{
  "d_expert": 48,
  "d_shared_expert": 320,
  "moe_layers": [1, 2, 3, 4, 5, 6, 7, 8, 9, 10, 11, 12],
  "router_score": "softmax",
  "normalize_top_k": true,
  "balance_loss": 0.0112,
  "groups_per_token": 2,
  "vocab_size": 8192,
  "norm": "rmsnorm",
  "optimizer": "soap_variant",
  "beta1": 0.95,
  "batch_tokens": [16384, 32768, 65536],
  "seq_len": 1024,
  "dataset": "wikipedia_en"
}
Below are experts of layer 3 (counted from 0) of a mixture-of-experts language model. Rows are named router (the router's row for the expert), down (a neuron's output weights, with its number) and show model dimensions 0-255. Each number is 200 + 20 x the weight over its row's rms, rounded and kept within 0 to 999.
Before each expert's rows: "comes before" lists some tokens at least twice as common just after its tokens as in all text. This comes from a sample of Wikipedia text that the model never trained on. Tokens count by the router's weight.

# expert 29
comes before: ",", ".", " of", " and", "e", " in"
router,185,185,190,227,192,210,225,204,200,180,198,185,161,186,211,186,213,238,172,187,186,214,220,194,224,228,198,191,229,198,204,249,218,209,200,212,202,194,191,172,217,225,191,199,200,212,210,232,192,185,193,153,189,205,219,170,190,203,188,184,215,197,222,195,194,172,180,194,207,177,232,201,245,241,235,191,258,186,239,185,228,224,204,178,232,177,221,243,181,163,212,233,194,177,198,201,153,186,249,178,149,210,193,189,225,196,208,192,190,195,207,206,192,213,210,173,187,225,221,190,185,234,187,224,219,188,227,201,169,203,216,243,219,182,188,174,213,190,198,199,213,244,219,209,195,201,239,191,220,218,233,214,198,214,226,197,225,216,212,206,215,181,204,187,187,220,175,178,200,187,211,170,222,209,214,212,170,206,190,204,228,208,204,231,192,228,188,163,190,176,188,226,208,228,216,193,200,178,163,185,212,210,205,204,183,191,214,208,181,171,194,186,198,200,172,195,200,200,219,198,185,205,204,195,207,156,225,192,183,213,173,195,180,201,199,217,244,187,205,166,195,187,220,210,176,175,214,211,198,204,180,185,190,233,197,206
down0,154,231,217,199,209,209,199,212,210,232,191,211,208,210,238,226,202,205,214,222,179,224,194,205,193,186,209,231,175,164,186,214,193,197,187,180,206,165,218,201,198,210,209,207,189,194,174,242,205,197,207,210,184,215,175,227,180,187,182,219,226,226,214,227,196,236,241,216,196,202,185,205,196,181,198,225,177,185,182,191,196,178,186,203,188,201,218,182,193,214,221,174,233,192,200,226,221,189,205,179,193,136,186,167,201,234,201,197,187,196,173,221,210,201,213,208,217,152,182,209,194,181,209,203,204,218,198,182,203,195,225,228,194,203,170,194,165,263,183,184,230,156,191,202,185,177,231,205,178,205,204,208,195,159,204,205,193,242,197,169,169,201,200,158,175,198,179,229,209,211,183,161,205,208,189,193,203,211,240,233,227,177,201,192,173,231,190,204,193,209,206,194,186,190,172,201,222,209,203,188,221,202,216,179,249,168,223,193,174,204,189,171,229,193,194,202,180,188,194,219,206,182,183,210,233,210,213,187,211,186,230,209,192,212,172,169,163,219,179,180,206,183,214,189,216,205,201,232,175,228,191,177,228,228,198,182

# expert 7
comes before: " |", ",", " (", " and", "'", "\""
router,223,205,201,194,194,203,203,207,190,220,182,193,198,195,217,174,225,230,205,215,214,202,200,172,210,206,193,189,203,204,241,164,161,215,199,210,219,201,199,235,207,201,187,198,184,183,195,201,197,175,152,189,212,149,216,180,193,203,230,179,205,195,191,214,190,160,214,179,190,200,171,204,164,199,175,190,216,196,157,181,196,224,196,201,199,203,206,229,211,222,253,231,184,223,270,168,160,211,198,219,180,204,196,214,210,199,167,185,230,212,198,223,196,192,219,194,215,186,196,202,205,188,174,209,194,185,226,199,184,224,208,210,187,149,212,246,189,187,228,208,201,226,218,207,234,176,237,196,202,227,188,208,199,147,161,189,203,206,230,212,201,158,197,169,238,204,193,167,192,237,214,180,208,201,195,166,240,156,231,188,229,209,226,204,199,178,212,171,222,196,177,209,195,232,185,199,208,209,236,180,195,162,176,207,217,167,180,196,202,215,212,204,178,208,187,216,185,213,182,210,211,204,199,182,219,193,171,182,202,191,213,169,190,205,194,194,227,209,185,177,182,213,188,198,188,223,200,213,191,189,207,204,171,185,191,193
down0,132,155,228,193,214,185,205,200,171,237,212,199,186,187,197,207,217,185,206,193,218,209,184,175,231,188,190,211,203,200,181,185,186,219,195,194,197,194,188,192,208,196,204,215,200,188,222,197,204,232,190,218,200,214,169,195,205,216,188,152,204,198,186,181,209,185,181,243,192,194,210,194,229,230,205,236,172,193,191,191,197,204,198,202,181,162,189,201,246,193,183,202,177,171,232,206,216,220,168,171,218,172,179,197,202,191,176,177,231,198,222,170,212,176,218,183,183,224,200,178,166,206,182,217,201,189,202,193,206,206,160,188,181,188,224,197,211,217,185,202,185,227,175,237,243,214,204,170,220,195,190,166,184,247,162,173,161,175,185,170,182,197,221,237,198,215,218,226,219,189,216,193,233,221,192,195,198,197,201,222,193,183,154,177,196,202,239,208,189,203,208,232,194,232,201,210,208,175,243,185,206,246,185,159,204,191,203,209,177,179,190,186,200,223,227,186,219,195,195,202,206,205,215,212,208,222,214,215,224,220,174,188,220,230,197,192,207,197,225,160,202,205,207,183,161,225,218,192,190,213,193,170,221,189,194,207

# expert 4
comes before: " |", " by", " in", ",", ".", " ("
router,199,169,206,182,216,204,186,193,198,206,197,194,162,230,235,198,197,193,226,187,231,192,260,199,220,174,202,206,209,208,208,190,184,228,200,225,180,192,199,199,176,203,196,178,168,218,170,217,233,181,188,206,228,143,198,166,194,215,199,214,180,180,223,170,176,186,248,207,195,190,227,211,200,178,193,154,197,206,213,204,199,188,203,222,205,228,197,186,207,230,148,213,221,212,205,185,196,205,212,209,220,217,194,168,139,221,179,187,241,217,209,199,191,200,223,202,186,187,208,218,211,191,193,165,201,178,193,236,200,194,142,226,207,176,216,179,201,186,186,202,233,214,202,195,215,203,214,220,175,247,221,222,209,204,203,177,189,185,241,211,193,179,202,187,215,185,190,178,214,204,194,202,212,180,185,173,206,206,209,194,220,195,197,177,243,169,221,173,195,215,187,187,220,241,167,178,198,185,204,235,199,189,219,207,218,183,204,204,188,190,172,209,177,220,205,214,223,184,174,224,195,212,209,202,200,202,217,198,220,192,175,197,180,200,221,216,199,188,206,150,179,220,229,172,234,205,200,164,205,197,224,200,156,199,213,200
down4,170,194,193,170,179,191,196,204,172,212,185,216,209,210,207,231,202,214,214,206,200,200,199,212,196,205,239,177,164,179,183,217,183,187,210,201,199,187,216,173,184,193,204,208,193,219,210,184,198,182,216,229,204,212,211,208,204,195,207,186,199,245,197,214,213,155,226,225,179,235,220,223,185,227,178,173,190,150,177,211,182,160,197,190,197,210,179,180,234,222,195,196,214,210,209,212,203,213,194,232,181,151,182,209,217,219,178,183,238,215,236,203,169,208,201,203,184,179,185,201,222,231,205,190,191,183,212,181,207,139,218,194,181,195,175,211,216,201,205,212,200,185,185,186,195,207,198,204,192,225,229,180,227,222,212,237,195,218,193,200,200,242,175,185,195,208,218,188,200,197,222,208,151,165,201,179,188,189,212,209,245,203,223,175,208,186,184,265,211,199,235,225,211,153,219,212,240,218,193,186,185,241,206,163,195,228,214,213,210,220,206,231,197,201,196,234,210,208,211,203,225,196,192,244,204,170,209,191,196,156,183,234,185,189,212,202,234,180,183,216,219,232,213,206,221,204,202,209,190,196,221,217,193,208,183,188